Weights of a small mixture-of-experts language model, trained from scratch on English Wikipedia: a shared expert of 128 neurons.
Below are experts of layer 6 (counted from 0) of a mixture-of-experts language model. Rows are named router (the router's row for the expert), gate (a neuron's input weights, with its number), up (a neuron's input weights, with its number), down (a neuron's output weights, with its number) and show model dimensions 0-191. Each number is 128 + 32 x the weight over its row's rms, rounded and kept within 0 to 255. Numbers have three digits each.
After each expert's rows: a language model's description of what the expert responds to; "raises" lists some tokens whose logits its average output raises strongly, later layers aside. This comes from a sample of Wikipedia text that the model never trained on.

# expert 9
router:083137170085139138113185085129162050121127103117203099115163089059096166105118181155123066104117107110094113134099145116121141122105095146110130129111137128150097126082196090138078154109047163148100152112157157154091072190175100126104058112165103109198125137120147088156101131138097110122143170201123180148132167147195120113147162091109153139136107080135082109174174150121132135160085147079161115118172085070093165082115112183173125147125178081109174157115129122114072165155082135129105084126100128117114072145108112089098094117153110122123080114103114102120145114103094130120
gate0:116095194157080112095157089091195137102172106111130129130152124134102105121089114125132125133099146105147044126105111139146108119130156217145115138078145123116040073126180091077167111107094038124100112158147126107119142170140072139140122162100118124155126156089122126142100116116121196029160107164152149122214138129118119069125152167126138095078162128120117148063130158083177118130114145073170074106088133071128099144130086083135109097070130113159101173135113096088139074100122131138135126173116115188121118143161132149106118126134102144147107114165121153108192184167114111169
up0:178125155177113110107146087176092154125136124132138156130158163150125140144167203179106127176149210149185080126113180161092097101093088188122090078105129129113160156129111132159113130143125141154136165178105088117181138180115159145148120149137112167153104150126178127116118142124115153118143102111079156124141130166118135146103157155138110115141142119191097112091083186128181138095117191156088140158083140179109163141131157124120079109120097133204064166174137125112139107089106106131141130136102181105104130158205200071085145148144122204073118084137109084058120137067128120186
down0:147119080097091090156156112136173079135177093055131142222132162087142094189102110102168134149107147107107160100109139095122105108074121146097181171123143174124097123149150210134090141081183096078078112141154117100148135114148108117098099127190148095143102095186123149125117122120132132137097156192141115104128218098148149062126174101102166161112079165101154137136131126149168182162167109095140131098193189065078120151092117143127112101098181141109081116117139129178117152227153116165130134130154128125138121093091106124190103101103112118156127095116106160100135154131128142094
gate1:101111127148106121201176150173134092146111165078184073159127137127116145098118118129114126142094129112101093062109118100128178072114152178174125142091120122111124144082180117145099148129140062131093124073146097243101117183173185102131110071160107112120103163079134143147122126086168130150127143205177146102137162150117179100215160093122082142152126071104093134088139167119128115099093167135171132109136174138133144104098066204135123182149122064115135128069129123110118173088107142110130073094126141133154129124080073117115121145110137138148112160109115105084134168185125111137
up1:151140083090195154120176179131061122110119131150146194089121182109102165133169149140184089114089070109126135105115119092062166135138098162131154126070121142116104117110125147138139143131151124139084099134182104157117094124166058142102136092104121128164133102093145107165115115147118156106137137095155186128160176080175080208114105090088120098142088157089130134164117093110150164146070145143138131102180105097088097098166112073109061094113061090184116122049078161091118143184106144118147112136120118098167118165116084143072150151173145115141141098083139140104108168188084100104
down1:108102155144117071129138080122108101108164169125107126115119173143130181153123131132168126108112156127154123122145146127121131163155127128103156072075113118149129200132147177144075120103133109050101157131120118134077137115092113134064081112193159191148119172100083053108097094115134192138233104120087194106134120141071118137139172129089135160101135172136141125142200126116189108085165138111122138162119228117158121113114142176160116101137101194058080176158151109136132146131094172113084122104157165172140105127086107094121135104130131147182122092104132146157183094096125176134
What it handles: Final piece of a word just before a comma, period or line break, such as -ing, -s, -ation, -ist, plus However.
raises: "; ", ".", ";", ", ", ".; ", ". "

# expert 0
router:136137123129126160120131126145182077102135114123159097124142146051115127121155189190136106170112137070082121062069130149097141142144120134122091127119129129158145149076152098123120160110040160152100189166139207130113085200137134131142144185190143180170168128112150142097123175096068030166116182128144132137108152120169114121126176086133151158120139063131110087137175142128050128120113107063153093104149086103125174146153112167169108115101142094096201143146126129151083129158120150176142103139149120103137069137155096110193135186159148116112089159137108148130111093140145108130
gate3:073116081083117130071131105126156058084187131088146105095113151082121135165131100149095088133120124141080098114112160107111151086098127124139142101087145062129137084104172068088125138127125139154104085159189102124136103138167141114121113154122115081135111156137095156115144104149113078124137119129169093131053175119123145184165134098116100118083118113096192090140117101134053152134079050104155180122154132143064053164176130136105117120159115136127081151170117136116130150142179134134181087142131119077108132097218043156113139160106208102179122163139135182127087117127132102109
up3:140117134085090120159145114163153048122128160106085113117129151075154127155130110081143117124087110106137123069129136087128131134156129125167109030190143089132152099130102109099142078111094149091128099121083146136138128133075123121106185166200107167130159104118117179073117123122083099160207147134167112154089206160180108116106108080140118100189138106137154187080121102182078090132149107127116115107150138111128130200175076148145097118120071128141099171124115125174100139145139178162094110137055152120121132089133137189111131151159142196197093143120121154117124077078098082139
down3:054175108094150123115118141095157091118115081128118109101130105134135120149120129155100119067106114131097108100154110123124113104112149171156152140200104168049148125075096119089113129149199106121167128131146103096173124182095135128210206158248113108139110101155142140094152117166140131183099167057123147121060150131157111111133152075185115124207145092123162145126091115126102182138108098104153181135124137153102080182139101122145113108071119110153169166170137155125150099180115132106106118157078166166116120109179133152070122151160100136121112113101199168109152132136147085129
gate4:100107074142177182078124134135184129182173177090125089084084153135075167177105130086146143128138082159105071113052108144102176160131133108111132149102118134151171116134148128124117114049102134134099108100090147127121126153119108090132112126156139136059133123123139117109114165134171111129172174162158113119051219096179177109143126125161135076155141102082182082136153110151207120147179088098088122107138109122124155167116143120183113170186126133127132099144159104179096175150196118156170188169165089130147121172127159166131108136099121119197128135079100133132083131150136124078
up4:195141133097128098169155094102151183131166141156071166146152151144098163150106103139090137119184163164211112125110159159117120134073114148150103116103137112166146159123111139163118142079123089150101084094139127133158082160132163127122190160112129107138149110138076102131126100056118160130198136163118085108121122066097143149199133121164120122153147100088243072134143154115156152161070117163086097142151137165109117126170071198138133103138108133078048129180115115148184196124126165126124117146132171075112091158132151113176152169145157129077180092157099113113128125134092154144
down4:127119142143110134094139027157130144135133135130093146194118148170158156105098104082128074098159068145132165158154128107113109077119143168126146078185107149109090146170186073131132051118155079155099116090081103081120134163094144106108167147113131033140138159111117085122157096145122108068128120161131177132054164101133120106121157160151137091137140112165128140122157105141160126170100078152106125155077128098144137073113128137174063118102158126159114116090091047109128116154164086170128195106094092146164171158102064158164076101164124082091126133100149098155137121080156135101
What it handles: First piece of a capitalized proper noun, mostly place names after "of" or "in", such as New Hav(en), Dun(bartonshire), Phoen(ix), York.
raises: "son ", "son", "fire ", "col", "stream ", "si"

# expert 22
router:099149136099129134120088075157154117099136127166141142158169094102138173143117171081124101137117110114103174120114155124107129122111058100111096151157153122200115109094198161125148163105029175170143111149170170118110087167180110120108111114115137167193129149095157123159088175145120120133124192135153143117134086214147092107126235125123183113116090127105162093176149148142121132129091087124123117104193077093158110128145145170118115138193176100140204161150123106115054161132131123160099130134146130156098060128067114090143087163174101117131130092121103105082153105094091144112
gate0:094128123149123089086221173089143094132158130109100146096166107131105166096192157137097101141110095163101111110108106115133136137203052163139099101099151198119187104139161149114140092131122096098100123184119142143143129144132125108163162131140110124199171106178139111156088210144164130136064132132118162162117176167095165155094159100116093068085135194164144104128123153071119121141120123148157140157049151121090110190114094127172113123144137127102099082126093164116085132121125072222102140164086130121150148129170134144104114154154124140180137127149092101048080134111098096145
up0:189134167114127153172112122146113122170140057114138076126063169085145082153137092119150091173155122089147142130163107173133144146082160127234139149101128039116102144111136105092147158141137146099142118127093144132098134141131086152108090075128114130084138139136125126097112118122067090052153123152139131109118175093154101173137136173141146183136088153110109158091087059133132115122090149113156114145152171185174116039126166127145133114116157117157149100167142107166102136083091211078143168128169135149129048097123128096118083118081130158142116147069152127166131165184132107068
down0:107115143157141117107173075125131144152162137181130145100157180074155148137129088130144121099144132100074093165172114099123117102105137113091107125157127128162091108162098149155105158109167123093068175126118161146147176175137083140143109094164119114193081153131090154150117138127103130064151060090168121182187179089162092105116106115171146111128161116123142139104146117163086124125056104088133065125154163204058141123135078098107121125133154174145149086131168092127136125091165129131139105134137102095114135099132104148123075173080065167081121174091119165037203103153078175085
gate1:080101139053117195121127130133135094127169130165112096154152153097202123124105135129130113085196106142116151150032094137143093178166105129064144174052155139177140105147127126183154138129117111181134126138138144185156087182178127179133097194132154106122121067159157184088084128127114145098134112186120174060138152165127141154087177146082114128127093141192135064138114131135107195164171104077068145113162101068126126141128139111167152108108098121142141133144142069105132141116144097159146109160114129128123129139120147147111118101136140107172147129165085100207140102122131057116
up1:103104113146148083116184126112124136151105134148154096095091106118068129118169121139141119126082172117189062171149114134204122073122178123140126104115084104098101097116123092062046151095166168180146115073105145126101115115113153113098130151158144146043130123124131137121150111114154098184166149124122129130174169078141147081167074126079108171119198104098163187120116124160124081101105117135142139087113103150168186157106129161137141139099152175094151135150139130129120057147137164135088134084126106084139100101154092085127108135165157131028095148141170092047086147189136115120
down1:108108075131136118096148142152112131110077146149159066095116123220126149148099167109132111088124136097157168135160125104155116048111095163133113134051130154118117079105139119175153081130144124137153116121124107089110080134083172099089166129179112100125143096156132139128140121154029187136135167125155173157131114178149086092129106071155146093179182106126166089127128154185101197124105161101113199134153129083193108105132142106170153133101171150091102133133150155130156112139138150103147135088128117194213131102116151102051079085143139127093115140130128060150111057122103107121
What it handles: Sentence-final periods, table pipes, closing parentheses, and == heading markers before line breaks, plus decimal points in numbers like 3:37.48.
raises: "\n\n", "\n", "\n\n ", "\n ", "com"

# expert 4
router:080159150129105092103130085124116086154142082155173126139163054087153133092141165150130082150124063151087105153140085173093169149127110140133111139166075133178109122083142104169130168108037159164109118144110176182078096186099106137139123114118147108197159151099204095103077172115147080134126128169112154176136131147111118132126185102081152144087087140126109110176187133077089171168100132090142086095154101073164167121102121148125120173114165115104137111160143176124123142105073130199113138132132116101128102132080126098171096187105113171111102158119051117122115146108111129070
gate2:079089061090124128120133079161167112114099140168124150135110139149130221124159069131095112110148161132136111146120112135130144145131114110156169044055108128166117125131128084160104116099141125165156115140143153108087106134144137182125144122119193135171172069123100136157167104162142079083104138123062073149084118102161094096065217182094077144134146128154166129194177178100091180112122154200149198202117115142156157106146113107125096127093145116117124170178131132118106156089116124148092132125135115143117092119137161182122149123144113048076134108185178123137143126143147128158
up2:212112167111105125156115166061101107150098072091113189136062092141143076125129153134068136135148095149101141130144182139113190103098111160134071187114112185149135186149159090135128100125135106129142146157118092159109203094108170166144140129081110107123098081125140131138094219152132146108110136103134172190134181110156125151116103120142078111085166100108145111115108126112194144135087211122115135176144135128163069131116125151108118064133121126121099144114077188136113138080104144143132121156125103158136109070135050116167100191082063100122120135092079105141158094160144119122
down2:094172157131164113152146099156167111135106125111140098116099049114183099136170199161130146088102085113080165109115152130134131140204179081107106150184090098087103119151108167119207112139074095085144197102044149066103134104096126123144131134152097115149155141098166098127089126019137163147129062112151135125148134147118153110117137135127175128131130091176153181136069143140110088125136136140098134127127141120157129144083143139095174153106124133097134170111139133141200153125138138101115139158159110152150137128085099069113088124150134194121114190099116083169028143125109132079
gate3:164175105139154125110136078158150124181063124064213129157125148147099203107176133155124158142081127150145142105133151166179150153138170118126127095041117068151129142131132141126151161087123132105141156095084104095138109123095094170093085115146183125156138093155114099138161156142125069139080157138098087121077122171176121107150176128159101145082152157150102139096141154095165074085126148113154167208111118166092152117123136143087116110169176119114105142224127142097121158140134196094119161065134161081174137144136159152153093116227094113146139149114094120145133174106161129126
up3:086117127079181155184067181116129127074117168086104128147101132113125145114076123122102121140139181052141163127122084121110075188175075181080161155109163123113150061123127143151167124141151160110178149093124148120139152081131154130127058072182143130140124101140071177180122066138068138180144134158143170127055136145132147069168122143182101152179129134130188140166130194183150129126144163143084183148132132176085174131156103135114154138089129131142130148085146108089100091097169092143150087131120161119133111100222136121100119102139131154113100071130144136115113162147143144131
down3:098114097120095140073108136122164143144109176151122121114168158128102128119087154090146152118141124093089153082125106078146117072149159122112111097145092146112091174154138172176113167116104154133156124162123055140118152120098031112147124200139119120127153149135112085187107145101186100153157160181157169156082095119142083162128093138113135089145145108128079110092072087136132104135144055100121102101119136144141087174158192169099123177054121183140119088084137102129133118087114146145125153113114197144179060156160091204126157147141127143092102109061174151121113157103220123120
What it handles: First three digits of four-digit years, mostly 19xx and 20xx, after parentheses, "in" or dashes, such as 193 in 1935–2014, 201 in 2014.
raises: "families", "dom ", "Hospital", "ship", "cell ", "vacc"

# expert 44
router:116139168134177177131120121127135029122159152178163137109127104078134115068110159147111085137169064098103094099083086146131135200113055128105095129115139177172105167056162132154177196095051201202132143166145157165103106139094113159103105191161120149164175129174122140104132169145110122117118159152114094124150169138134089165120154055080176128106091108119135087128182101140081148116061145100153120129190100140160135135150121184154122121106183109113145159122114127089097139119100112188154147123111101127118110128124126120115131172193128166150109118139074140158122112126141160112
gate0:134168138085115177129185138078111054158120202077116167100106151134142162108111130099100108062135114105136104122088178155148170121111121114123195117093102160158120063099120106125127186129111141105141157109120130143137172101170144142100139132151102115122165130129152162152128154098146132097130111155105096138081114127128060137118110105128174164099125177111128136099109148118131092169071133164195167164140065148090061147085099166122138129124133157118069096100144112108086170158224095125168134141073062124043119142118164124054153141105105121091110086071075114171134161167150076111
up0:143167148119118177107123124115097194138127162139113078144128176106163116114109174154119097165131109110136153112180121143072137172117148151129119117146136043101088161100104136116131134097139164186098089061141126085142105076134205176121105205092108126096082183074107124128135107187150129067096104136115153098125082094083142081197125123156097148177169148147108137220150167103131139107145162101110096142147156157120114139115090116113167104157208105093181157126151131115112107134070153145111168083131119165115142157085135163091082120073199177142120114126158076105120157133171107156
down0:130145175104149154127136171112149079110143097118124161125180134119117093116107119132131181159135134101115110099156110065119121080102147200113174118174069119138098111128082100091120154128150157127148140156169129112118154145084119153126136138151154170085113126146161106148135099164146147099126120168096104100216114068182139154187120100084123083180133115078112186098122138107060084069075149084163163087157156108068056151110137090142082181136090125116116085128126156168113159165097163151157097136111108133172243124166087131186169159114105166116119137154180141120088093081149114109
gate1:072144189151154116100119143149109170126176153170112136126150133078115114136156114086137163119149059091107064162153110138192096153111119135144116106099138126165120169098125183092162122111106112179129131124144109124079107137084123185054124156089153117090065109129212085107148120092157170101088144123121138103109121135103133142146108149115048070156159109163139102164147070098133124107087157133111128064167117129039094167176144119153153158113223121136138130088107153185149147126031124147171173078130097136098138141091175152160146145149125183118142133187109142109168121129133110133
up1:106116186165137142157175180076065077115210123135131054104142118128083112139090108110136087090128072142107138147100089151167114156118111141146183139151156159198079109152072123191159136082096145172161097094126106118095120127103072161129107109106130144086062096149155090084071090149153147131135097159221062068108139150153137118024137118130091121134104143109089081151149131145174109156119163165158103122145126153103105132148150112100113168101155174129108097112132108120161153059124111118051145118118116123117093160065135132132111126112119121186104138112104154124167100165112121118
down1:070127156099079139147137100176135135121164163093133093162105229140162117137190088087125136140144149175124068114071110086129121075141112067065090095117088164175128075163103124109107199110156142141152152119111153113117059143120068148226127132140143117089124157159109094118176130171060127099080105103154092166121090142106120136129108133136149090083090148116156131073122139134133120105105076117162102119132118166130143174151099125083152142100129097107175083082124145199159092126153115155126091117087122099167109159089147117108169152091120112100131161149180089193108115090131080092
What it handles: Opening capital pieces of given names at list or table entries or after by, such as Nig-el, Edu-ard, Mad-ina, Eug-ène.
raises: "we ", "ayed ", "ago"

# expert 58
router:123141185093122110118167145129135112099160107153166118084160044092142144082111195083101114171120139102119143136103112197106167148080100161092114122142148150124074093085208087094122126106000148153112106111136151167087097169133148155087099103167109114193165101120132096140137184129099135126127163209106152181138134147152107094110169100107101123142101121110120102130146151130115136120105132071137090098186096086136172093076126177112127160165192135138184122178158096124070145081111140164109076163137139162139073134133113095160127120149073164119112143101105148107166155144116106136
gate0:136097103177112128137154152109141096150100130144094075141160091083077049104103120109121155159174121136133134153125093142111120093147092080135137179183138105199122125098136080087115113129098096153168150105047140107117129105146144094102104183073167105156172134132177190148113117125190178138169080171132110136132121161188111114111131115099046089096132135144143090118145170081183128126089128147120146089055115111119157093116143138103147180145104119103114156079168110127138146057156118143134114161077197141150084163104095088158139103184054170169154178078091126116107096108107111138
up0:102131160071153116110164119082134136119056078152205094101106115104150164093116171126115132097054124121159057125144154199119151109084173168146175173124132143093108115138166123067193121120168101079165099131146141155139090153132157097150120211111164124126113168113140109130119146147152169152154142109155197128190141127088081155089074156106149109099117161106160102094130123109158133115084178115092197156094126151127138140114151134124162128158143102120083141170192149127128125135103142110116056105167105157122128182110218128200140109123117153144153167145165167094195133160113128094
down0:172126119124165150110132128134189134121144110107162144113098102101088109072124099132102182172120147124146111159181132160098104118193154112128126141160122181095153135150151134129106101131147133140125100188129161168158169092092168171131186107220095108132126096173130127197141156057129184133103113144163118137113165196133143101100105156117076143132137116100128113166128160142109111115206148147068128131189156153173156124159132129068097185124091146110121070139120139116227123101149099164117073129153068188084108159144119104156119141184176119142107131142151210093136084160121078081
gate1:136137159162084129130122103112062087101170139133121072128160140095180163055096152148112118149108156151159084097130137191149181177074111158061136112128107107096111101119189134115063132117096164113095074125059071123181154186101167149130157134118100173182169143179132156187160173140176137149114104095121186129155112126160165071132146143098074116137136134133131158128097126180129132137122165113142163153148109172156127145046082185078122145143108136169147142130163121165100141124093129124149124140159227150177107121116042098158124102174109140131114091118102112145109152143164150133
up1:078118087135134147096133064124114131112148148129079123099054202149111157170115193175165143109117093142120116200123171147139110146082150141122165143162078203162166167129091106066151160143116175116131109110102096176092102077114131140192159112093143102117124165120138098135174090145066138093153138100126113107146138101081114109161210126121135110138133170140126160104126128126135101120110111168132079165074157141128093136130140175129076140047075069085120120145161120158178163123139180142162123126067081072115153099190108155158108155106159111168126128154139058108140162110099087091
down1:174109123164173155115140124154066089100147178135105121136152119085153148147163059180163046074076174101159212105144143115107094142180103189184150089085056088087134088131198089140117178157104144098102086144128122088100106171084094125131145165126159124173110135136195081072101075173120096140142121093051187156135166135119062151123131120120113174092171110118120081147145086124120133132110076127107136123144124063076136139142175120165123167114144173122099129158134109082139138133127156107122135136127148132135076107136105076108123102119116150108118153155080164158100124112137131170
What it handles: Final letter chunks ending names of places, people and words before punctuation, such as Pan-ama, Ker-ala, Rumiants-eva, Mod-ane.
raises: "es ", "e ", "a ", "ense ", "ean ", "ch "

# expert 42
router:110154177092145126106103099142144063126157058119145085127132094042162152122131168097140055136162103088078114153060130157122163131101088184093068151128138115172111115089201114121167182108038163136117118151149163143120093129144125143121085144108137075156107113103153153146099160096107090113130176140084141125115145101182152142163184061080110094130135115119128113111174116111143154152081070099134139085121071088126168114199133194122092105098146069108209117106117131122090127087116130165125103143138135172101099181125087096127105161122157180131092116105104139111124094090127122104
gate2:126125105093144102070163150143183131142114191124129159111165105130126121117134128115080112129144149112152127126105146141154168154111068059092082106140124134151124115150092149079119176061122151215090136109141127145110116139194142139140115093145086113105115088099149103149133175206119128132102108150113081131104099130183162137066163120155079203112144099213151016130120129111103167152138132107115145129125083113130161115132149133079155173120141167156202120158111116157109135142149183154112087182077159086135131102069102074095146140139104074102193133103115115142140122192141140195
up2:116140096121135103054135183137089162156134185168165114174149157154090130091138113106148148148142123219140116151134137049125086094111154144084116160179092144091124154159154162140105086180162141142071138147108136159093229161070099102106134101117138117102141137069120126087119119114132069120175089118144099087174131173095152105193169121156135102093173118149087164090110136118142150124136122109119123122171130184129137163148134127171146122097138063127144197113101144142119106163198093125054177129135095096105130090153176062128117135154112146099062125095155133140149115063101089140
down2:149137122130172097134172133095059155099137173100132060176078147103176191136097125119113128107142069199203069130105136080145113117138135090126083131135100165142135157094113093115094135172149106163089127114113138056106134218145137161131166120138154100132100127164106129127110116123099121101140115092107154135137058129066168149117106042179184088129159137164144104112114116142030146131147148094166143117177120213146136159146098207144112135127106133138147194121120095129183137137136111112173155163153072117177092102152156127143108132115188116101130133161122105114183152117114152121
gate3:086101147149112130172143158161126140133062129123141164122127109113134102086188121085122093145164140146107144128175118133124114119139047152166126145112159146138153191098150139167094065094143109157060150099194122176126119106128171175096098075112167107097105121136139105116065166127076111203118111111168104131063167094195170136108155082087124112107175133144149156143139171101113090129158156122069115122095097130079130146150218087072110103102113112148137118121132212131157140123170131083120133119084114119157181162146070116107117086149161086120088043109078119119108150163087141121
up3:130115104118121076148139128192143173158135129159112132144164110127108101119189133106081054146134089063125123130155149147096098150162073159109182167149159142090166120102170150201125126101140120189092109112176120116139138107128127161110120117104162175100097063120113079117124137165082101120119115122073076144049159105220182189084181122066106129173180141148102155147131164064129106150128107100136091149113125097115138115138200158166056147106104128118107065137128160133162084091164092106055134122125108153106164158128122157102132089140124172154083115112130126135116148118193088141
down3:168186116142078120110148109138094139174098106131139149149108158096112111140130154123181111120159143186113105055102149148142060105107131164131106173062138182077146130096116173167123132196125121097094134133094066112136137128149111147142079112024129153143159085129131180133077067098115118098104093106147086125144138075133159144155128142187125118068054163158132103137127163102213188139098156121138130110098150156140127125109117113166078086115092197128119122088053126129114082145182121111159166152146105132159148143103126135174149131051127149130125136070170167106152107190108150124
What it handles: Pipe separators between cells of wiki tables, such as vote counts, track lists and filmographies, plus semicolons, colons and dashes in lists.
raises: " ", "FW ", "Description ", "DF "

# expert 45
router:137128121080127100112152094137139098160135099097191084134147084059123109124110185114118070154102131094099143144108119180118154124125126140110089093181123146165080129106146139108163197053080202176120147191163196165134149163163121145096098123192159116187174135103106105162111166117065143145132165220131146114132124156151085074149193076107117136114071096105120093154180137124121142126102098115171127117130120130167118109108108145144121119109193123105170145112179158073101106107083107172171112132081125129121083162093132077104117167153104123117084094131059117075100143125127158139
gate1:061128105173164127111192104167102150053107136134145107112120105203152068158113156096120102142156156141058105100130115083136187154124151186105124085189095140157110174179095079092146154121131153122159129118128098107118142140111105170109154182096132183090127133188111053130132162136154146050120174167153143073098124145132110161151131124187151145073117091128151056171164136134118159054099149127117137148107119138098120146126151152128116100097124212078116141141104149143104094152159120124122145111158106084094072098214153098143102155096100108164147150093131142126110112119162189098
up1:084137162137143148103143122096141088108159150132108160081173131161153139142156176115172069073164133122183138147080124120123113137138128152173138176087154110133035169124172114155065136105127073108095140132126158135139089150163094146100182156058072165134145091078170191120108133119146128125104098134158163054098106079166149089104151112107113064197118139149110109135114159143126108147153163162074159087101114122166141127180174161174136103140135090129117161114097111136157156140173137135159155142132073116066180139159140225140186139139109167056115113187152101127109165143123134116
down1:124200107120164132179090179091142173179120146100155158124096092168128121197152116135076162110146135129084129074105148111084153132091086121129139129119087121108209082119134140126186102158070132136123168090110148077071120150149184141164126110131123089190139137093136114064055153113142105086178106130140097135141173118103170135164117091096233100111120118102111155106122178126020131115126115060140157148139165082167137115102179158133180128147158137133151177161188153141183118154113160150162143094129119135123096123129173142162124131116186119083157169126116118143137143119120165110
gate2:142151159131072100151119095126124110110094113135140107131087078113090124169125127134103137155093155103138173130130168156173186065098166099100020164143149137152136118129119091106115139108115075058088163131119133202175104183129143105110164147203088153204137155134131121161099081099052172126154137191146114131161072163124119113165056142137117138092170098103117110114167090145110177151113134126126128081117094153104111166164135140117138086157154086154120143048107136130156120119161066074142122173110165174155141126072138117116127152132070122128077137156092098130142134182143064151
up2:182182177189188148146092149094138120086139157073101147105132190154148143099089097057190129175113115093097111112136121086164049102158116126147146159172139092129123114143120102118154161134133122122103125101128024183107152089047143125148114160151093088086145151163085178137183135112076134113097137127153121146063170096170137135157152135131138061139093142112153138132094119101110074125104084133117127194063178156129128141057108110169176172144091136148193145147099158128093102095155122135106118099110129140152122148144117141076120119115134192173134140088166143134154134097158131087
down2:134107153191147140085168126155119141123137158099100138048110122142127096105113141111140169095152102143118135134084149103130165148173147127126157107135133142157143116148087168151098156071150165205190188123133109130169149143148136141138159120112138094149102074101109129072157100170216103160165096116156146133099138148143149056136154142134182117103092174153082043137109106109101145129081161091167085183152168155086150112134106104123148122139103144144170069117138132134135190127090108149082106108125102115118112162166042161138069119125151100051072125181176173064115146108156076092
What it handles: Digits and digit groups within figures, dates, measurements, coordinates and table values, such as 682, 34.8, 1955.
raises: ".", ",", "th ", "⁄", "–", "°"

# expert 23
router:120158122093150141119167050113100086139129096159195113125168102015155165109117142106094063139138113089075116138119100164124164154149100103106100124173103124144136107073187135132119191107056190149184096147119164149097135110168096138120065136093176083166125152090154096128117118099122062105088180166118143089128130173136085085122183112083154161120113132129098110149142125098075129118122146034113077107134114150155148126133167197158116151130183091126156122106126184128079110152122143138139129134139158152145107109114114081116101195163134183086078111116127125084108106131105113109
gate0:104144174125127097115202124144154142099112108106168078105129107142157129163132114139095093115095099036109122090105169115178071142140107150120151162147123124154142148123082177125110079144131144084150094174096129123064135153134119096137104137135131108104123129135159110137135176165141146184071126150157184146106127228162113113093141148172112164093139040117147148112132089083124050135086185095156118112145099132104135116079205128087133125068122159058134178093069101103068173120168117162137146057174132136101109092193112126131131130099141053143144153126135098136133115112081115144
up0:110123130137203157135124132118058177153107115101133121043121186086148143136094117149161109071140120112112086075136119169157153127123090152071127164146075097131184162167176151096207159093145110104148149134088132136124105123168118155152139115111141148143151148107124124109139131101181106112129162156130160144139199075122085129101071114130121106114081104115133138072139104080110117123102067118136159150186149132154067121167164062145134076167091103156117143137091124127129144166117087110158067076138042157185120173139091187157140133102077126109143144062134209127141118101097081141
down0:116183089183114139153139042060189120153154109077107142146107112139152141121104128107108134170111133165129114201135098176124174108100145142103073090132120119128094149178108167106088141179209145127178083124175124164117118102129112119130114182079161154166141094174139120178178075097114119139118118167160078138129144087147092144159181108132114128167120100134131185118177140126125134125121120140120121128065116151109117080133115113065139173141155084153166180161106105148178095084126138116037114134178088069159114145070074165181070134146175137107133129159108173137136119074101119128
gate1:131124111174131117079072130139125094131127098189122183128122150074155121158183121055186140127141170116119083124148186057155155124114112100109100117201088123125093138109200146085116112117105123092099109161123165136133141114143060156132132179091160123167132078077179162095091110125110178130152134135205171123138115132123108137124097133146162108025112129113189093086168115118132074094118103104162107080110150149100132117136183175157059155135127126159129136140139111147143188179099159130133100119118159171107095086099153110159148117170151125114103133116124090117088056049096091100
up1:086168144189179106133147197090181106124133107117166129150150108081112138122146118124143114105128153185095182138102134097163176100107124122147133068112097163129090133097198144145098128113181069177076110151167105101165107177089162084089178122117086111159127152109076114102135159084148121128166102116100094106103115136120151112180154168073110088186167202191115134126112090151132167156094096135126134148184140097127153122154154170127116092172160094097092104112135102192090137164193158132144117126152168119135113178164137107107130076096099134109159104206129089110125112042170110149
down1:112103123203130101161119124103142151115099104086163130062185171163157153102183140118115117095094135173127145112140151135148080175150145053129131172156120235102140174084160111092132082129087101122132135106145122112129120134154102166111153105103075129144095125082153139059141072152080150118088184157083141157106135132106137104101186150125105125136174143122086134117160149154169135170108094128158110119092126124151146127145115167179141128100089112087101107066156124148066097167132135179120102203147109101213116102120118084049210150106100162085095132147147132185117146141092144136
What it handles: Opening brackets, quotes, slashes and table pipes, especially the slash starting IPA pronunciations and parentheses before born or dates.
raises: "sometimes ", "although ", "though ", "meaning ", "rie ", "see "